Weights of a small mixture-of-experts language model, trained from scratch on English Wikipedia.
Size: width 192, vocabulary 8192.
Experts: 240 SwiGLU neurons an expert, 1 pick a token, a sigmoid router.
Training: a variant of Adam for the experts, 349M tokens, 5329 steps.
Below are experts of layer 14 (counted from 0) of a mixture-of-experts language model. Rows are named router (the router's row for the expert), down (a neuron's output weights, with its number) and show model dimensions 0-191. Each number is 500 + 25 x the weight over its row's rms, rounded and kept within 0 to 999. Numbers have three digits each.
After each expert's rows: "comes before" lists some tokens at least twice as common just after its tokens as in all text. This comes from a sample of Wikipedia text that the model never trained on. Tokens count by the router's weight.

# expert 11
router:474514494462500536539510473493528481455486529492512506483555503491477502498492493497521491472508482507479505492479516528548492520552498536498506495497383465505503507466524492475528494509516484508477517481527477507495476476523528492477499519500584533486495512484525500497521511464536451488490480491504503504504476517532502502500491512526509521494481505531469504528514502491475502490473490509495406526513516456531518588543516476507490544499495491521517490480489527412510481501484516501509505487505495503509493521481484501516507513492522485519500493469471541493491511504509489454
down0:481507512477504536491551500500448554484491519508491493563505497503480489509497482509518489528530530485492529483490507426481511509487517511527491536521479495505548498485522501497469454530467497481537489519483534497537528493506500484518447477491505496440486521478511488505521496520493501524507471500483537477475510497533487483428486549457493476510489468451489509522522525547490460524480544484516463508501460505503487510540491488525511537517483510486499531540498503470531492528463516479511562480458517518513471498469453475484474503483514477510557502492531480533473495516503487505
down1:507512487483536493525537509489486465478508541502523495543543553491546523465483481521480518477490478480503493511489479536441455503504497488512535504531536490492511508516503516501417469501486510491515527492492482525509510506437513532540467502519483496491483544483525483506542487519520502487535494513502433499481522515494546506504511531478482437461503497496512526474523481488456485510488504485529504522476504495493487486518480457481459537545490518501529481482512493441483476513540475507487505456497489509496441500530537497481455488503488499533544515484481490505451531518478512503
down2:501481456467487535462501517498450502487481548480479498501500504518490462518513527496513496502474446485494484491454441481466476488490489479500509528523493505488520494512537500497575517567497477490530502487528487511514520489459520470486520529540499511485554511482527467522525513492461538522507506487493524504486478489507537523501504545495450478505504521526515488487494469452517510483519537488465508486472531489495547476482468520497506496522518465530510472491435471593539483501511504462494474470513499481489488461485497490515504438528485482494541495520503484499502507501496504488
down3:495491485497465488473522500482515502482509487474500522523467455526491483480518505500495544506488516483494464506430484431479471499517484508495473546478502521536523541499478505538443498464463452470519517482508472484510512507438474494491514520514498487521527567541518521563504474482485517471514509545500531460504516524517536448484502476514480513502499485499510459512500479488528464501492492465484484480525476467494479522515518503464479489504501492517485530530484466456495468515472492503480472496517501522487453475500517484532528471478503507551486463475448478485481468506500482543
comes before: " |", ")", "–", "\n", ":", " ("

# expert 2
router:521456486459480473524514486462511488499471513468546505484524504482464504508480519469502503508524500483468506542478503503497510511520444545474538478505457530536499469489499490493466486508485487500518481473544485511513492545507499502469500520492550513502494488472508480514475520477525489518483451483504472526476492539496484515523480496474484494485456490532499510528516532464503514492493423533521475525526535480513498550542507462543486529497510501507502523522516506467485514549478510519507510466515445505475513547474524530537486493482484473521537490464507511491545510436530436493
down1:519521506544507487451495484527485496526483468516455501471472559496480464486486513469501488494508493511503449507500499454511487502486528498513516510517460480463501489504551475487585538500487497476496472477501457528529474462535502507501512490539470507516522521511447512519513491543473531478549461453469510492490503495548500497486478475485480517489517538483553526518504489479508471549522468489455487485500465517466497504499495475499477490475497525494514532506501481491464537500502544496473459485531527469516477512513506532496527566446517489511478509489503526531495468482506493494
down2:474491518532492451480514532475526482525472485470509530474513493475493499523457524492473455451472477499537519473453543504513552498475539440500485522460498479532499502502533518514581515513515495464507456511507495533533506478477498512528459521521489497505492546463470522487528478465438518543505510488546486509452524466534494487475489537505525483498468544486469503521545532491483479490516521482490541539495478479487518496534512501497505496486498534504513497460507486496517493521510537464518480491488475467493490477497463518507498476487487491450472522512493521496485518527494519491
down3:489470507488500503497490489510498462515527543555496428503516491534515493497523493450538517545482549470513519506480498461497537501506523468494508475487525505515500513495522466546506513462468454492501483484529460473515484494461513477517537497544509555534514511512476489454501466466529487549516500524483482512523529533482535469505531510528504498470457463467515460511501477505534525529518527504500501559501529532450494496525515528520527507532530489473512492487526496514525528511486526529501538542492517510515501506514494501490474527520499487479487455476505512551458495479540512485
down4:510503507481521520484455506501532515450539526524508533474481518474490562513485472509477495477534473515498504485505522484531494465516500523490464487514501508529494523476496506493443457499500487552510510470510552508482496531471527495488505500517483491491499517480516522538458509498510485474499516550479478511454484481483489515515520535541503487518489502471449451459499499517514543475546484490540504524492524490493452535500528499499493458537528463555506541497505474528512517490492479524508520500510521483464489445494562436499519496543477522482505505521493521480483564479490489479
comes before: " the", " a", " to", " his", " that", " an"

# expert 15
router:511512482489493522527537512473501470461551513442453529502521507498473535476489495497498519509510492500466531476496520501516508522518468532511519477484447512528501477489507496490462496499479460488510495481548481499487494501489488515441524491491503516540482495470544499497474508478511499543522491489465461474482474533497496480499503518502500500482486512487448472526505498496471512498462513495528427549508516478514498591519540509518489519531516503512530469523519493464498464492488526488474504492512456505479500540478502499511529569559487456521518469492472506469488515479517463451
down1:518506512493491495486517461484511513513528491495532534516527464512513488497466519477496502506522483482539492505519500492515490482546467483510524493470517506487464514475510519529453497537500534439458471523496532474506483476499556441532502517482529492488507510478534507537518542476520518497519507461512520475521503538555520508505508470481524484483471524523500505455484548500518508482493546479498489496511515454531475489502508484523436492507459511465483522503532493501509467500501440496484551496528555489525487495456489519470519463492481489490514509479477490488544486467575520545
down2:504530473499480514504499490521478526532508511492562520533510567518511472512508537486488483513409507532543503522448534505495490524473523493496532510510486506509502481512482460535442501481494532504524514537503528504514446487474482476509558500528520522496470482463508484497524496500496450491514532478468487526494506515521522475471497521455511488532526499510489473499499489519497493435516506488519501496488501479438527529516510498501519497479510497513478532521491481482512538491500475503541450515460544452459514492544478499514533509529543476495525514505525498537511486497537506528
down3:498551506508466521513495482508510484512473531494494506530487517490527514501472540472486470511527467487486459500491477447481505501516483494503476481504512511500489479509462536509465475511465459483489458479542538488481495489484492512484551517509531497498511518484526485504513491477516501514496520500509484470460489515492478470571455504516511463516443510469529473497542502505516484512504513446505450516567482489530512513529497535506495474453508486523495486511479499553482458477494451533525474505475489538467464474488482469558512482498436530476517492502519517492487453457513532477
down4:499484498423465492461467533503503478521495529484508480516520496496537515519495510536516520496482457483530498500523490536501497508513498497491520526503469458498488467462457475463506445522491504470459490532513449515472526493454516515457501515492522484440508503483490515466503498496439475469491502475508488553493506488493534500454489521513495495476498535505477490497470469445478505470527494500495542521500462490471491509550476551541469474503505513482502459491476527473483525502441506506485469492500493498489483512507535483535482454520516536460490471544490524458528505487485499501
comes before: ",", ".", " of", " in", " and", " with"

# expert 29
router:521513497506500488497524504456572477443566544472480515521538494505511481483503489466504458503506509503501534502508522490493514510522458538507485502480466516540475521495500480475439443512469478494523481497528507490508463525499489491473506546488487520504484533478556484524491522464482462488479532491521489527515518520516520516508488507484439497504499489495500529488523515485510505487497530533502423542501531485498503524538535524497464526513532532517493511518503500414533499503486499483483540474510482477523501543473498513520511559493503474509505507488526487479516491510524459473
down1:504517513463501564502503514492451482492475493481508496488511499535490476514486483464484457472494517469486480513504520493540482471543516512463479461491541477505513500507512513481542478518501510522488536509501496476518520492495516464538497474464573539515517485489495544470461517483512516418525489515497502520499506508490481495495504533501510462517500492464508481441527472481510475514489505524490537535472536515482514478491487558471488524462512486473501519552456467505551531459513481513492547511493525515498548512498483498499531463526536469541487540502496518482523522536522496515
down2:526493517520546489516478499482523507455471473498512518525510486540452481469515502535529533529521486501503457478504512525487479493533503533481453500482539506493495497498511477518412484469518500494501456497484500512528550516470517428494496518514513518460531514505487478505523510506495522521515504517533541515500488525454516478496496480527509495482531490498503505476507516501501501532460498509469516497469482504507554471483519527505556512492500488508478524469533434492475510474478475513495531496483501498530482493537461503483486496492510485586551464547449526527473487505503481511
down3:497489502515476514499452498495481465522524447487506505510457514498479461497541542480540519520494484513501472509539512550477503491504497453491539510513474486502483492509475529522480475523445456475457516472501504495502527538497506537487471554499503473483507526543499468481536529496506481537534540538538516439460482501447485515527493534524501446447507526449541504505474483496505507471477519511486521529511518524487517473502463489517491527476507484518484461491537503518493505522535530490525480523496496511487521473471479496505517492527469540519508489531459483515531531529476521493
down4:501461507480507546495499491554461503524466487483526514528472524502533500522499526475493538522543453495539498481534525460481510482498509525466501486487477491483528513538495531504537509453478488559532511472488511494507487489492516480530538511544484475505445456509465523528544501486521523481501487507514519508472483492525511512504508513559520560477493507483518498519480534572495486519497519453493527486482466449489525507483490471521450509476512525527515488548516478522454469491507478520449501522521462489470508490505505473510537562476508478502509505473498492493490493484494506510
comes before: "|", " |", ",", "–", "  ", "7"

# expert 28
router:523493488474496470556507480493535527495530554493478503476554546520513525498499519486518514471507503488507495536493495504487511518506506513511508524501501479490528474476511490440442444494490483507518508459536490520509480497466509507447510526440531519514467480456508519494480538513490481497501511472487486508476519528554539539490497541501492531479515532495480516517486529496497499465455482520498460494523524460527512433524531449510472536534503539522508473505515501407504508495487499519509519483531477488491470514496495490533488536467482492503501490482501511499478499450526498473
down1:483494524513511538489494524480517476457499484479509500501501456500463489517528466493551479510474546507458527483506550493481509523459483493496515491475481484476542501477507461467506505440487493504500489525502518532525525500500478513535500471500487515523489490488489539511476483512519467492527542495520514506461459488516478474472474482519479502505543468449472464514527477517486552460532517505515541506478496494552500486509505511460492500539478487503508491507484491453438467492505549508471471505508538484535526497483510520533541484510557488545509511478530508487521571496477543511
down2:468504494452528508518483482493488487496519524500463478507483490497506502528548478460455500440487472485508517473496476520530479526522539509536548475455504475526486493502491482520491499484499476541478527497500515514508520497512473496526556471528519469480516490540480492547500443469535524490461473483473509497486501477507489505468494503506472506529480489475448475530546535492454545494525480511497519462476496490522457451516534528464533467460492506481515537495504534510448495494486507477484498483491469538465466498483450477503523535542552490485493493518482497515490493499464482518
down3:484504524470531463520452508527471495473506496488471483518510496527473504528496546488502446479493511463493517509486562524498520526457484488473481495509465483519523480523540502516525480455507540481520461476521489525492498476526550543489499482446488548476456492488524557483532547484512465529478497496505475520500480505500524519509473533480479515511448508489527486493465533494472499480507533467500501505471503486496510501529490493507483519534495501550484532498437463573518487486541480505505487503507473505531469495495488510507466548480482494504473558489501486515494535466519494486
down4:455524489510504528505549495512488529467493514472448457502515489489450499530479497477502539501514493522498482456529475471469505515508492521500536473478470455532469499499508512530550464522479510433493532503474475480495492473507509470518489500507536511489466511470501469465502470523498511499506514499497479493484499490445496502525489484524477456491543528541505484489531471460486502495474535469526506491490500477478480510517473518498479452491541523499558465505479545530575529482487489464483510502492486531500474459472505454492483477479495464499505473516492530527492492440472468499
comes before: " |", "2", "8", "4", "5", "3"

# expert 9
router:516512481490494505501509528503546480440467507457466521510563482452470487522504525500507500494461458516487500531464536493492487512504462495501487519461570506544507478515489481472471441485476501483526528484552526499516462473527504516537474519484541513476474484501518512488521484479500520532510492483503440527482480532546509477512486491470512497486484531543498471514518521484494475494535472507525464510540511494520521515509489467540471521543491498530491500500510516449513517510494500509498495498546462487516520570468489516480501549513526479536491515462470534512483501494488480498
down1:546493454470493521537512513501522461545494517511478468489516470497485481515524462457522496502513489512451496553480459500458513524516487449527511498488555525474499532429468511450560488486501450528524507527526508524496511483473514495514479521522508479531495529528518501505463476511505493470476521491500508522517490479505476507519557516496523529488500518553519494508498457520437506449517529497470504507474496439512481486550510477493513509511511503470507504480493500516509534515505481460501502478502500459493452504521515503513483493440518523516505455518538518486504483507520497511
down2:533541516508458471517504477537491522492498482495474485512475495505511499509497496474508514501511508465503487442521551508488468545533490494510480522454503520548468524501490489471487540497508518512487503492508475473553507505493468526517474458482501523495474498532467472541465529465460500466480488485540545515515500491500511462460484509495483491471480484515500516504536426513515478509482536446464472460533484515464509484525501465527548518486498517506499488464477461475503521470469496526494512489509484438555503484469469527502539501462572501490484489504488485482484511517512517507
down3:477503493510517457484500552483488442519531518491504508510526452507510490473520493521478491551506490508495469512452484522499502534457529522528505503502523481544507514499493488493466490510503465460524487488544450487513477485541513556450522534479519460509535502466522497524473522527446499551505543484475507548482492492444521485487530492474495519537515511486509527510542529536484517491520461518484511538511509492550449478490480484517504549515510483486511488499487510448499471493493490475492473453515522524480459507520477527514510474481516480518524546507475493505491507539502487469
down4:503479512528526485479496552476540479462548474532494536503524517513495533463517477493525508465465544477512519460499453468514493510494519509498460518508493482488503510486490501472560452493480503495547509494455489508500499500522524476487511500487532550546491492482491501467517483513468500491466494487488482494484501530483558537524519520483489504516464510472503464533500490515477483514468516507478478502465501454494539483535486470524528551534496445510536501467532517486507505464496492502498471499490535499495493487513457519533504518491549507485494452552553543537500526496462518532
comes before: "-", " as", "ng", "ly", " first", "est"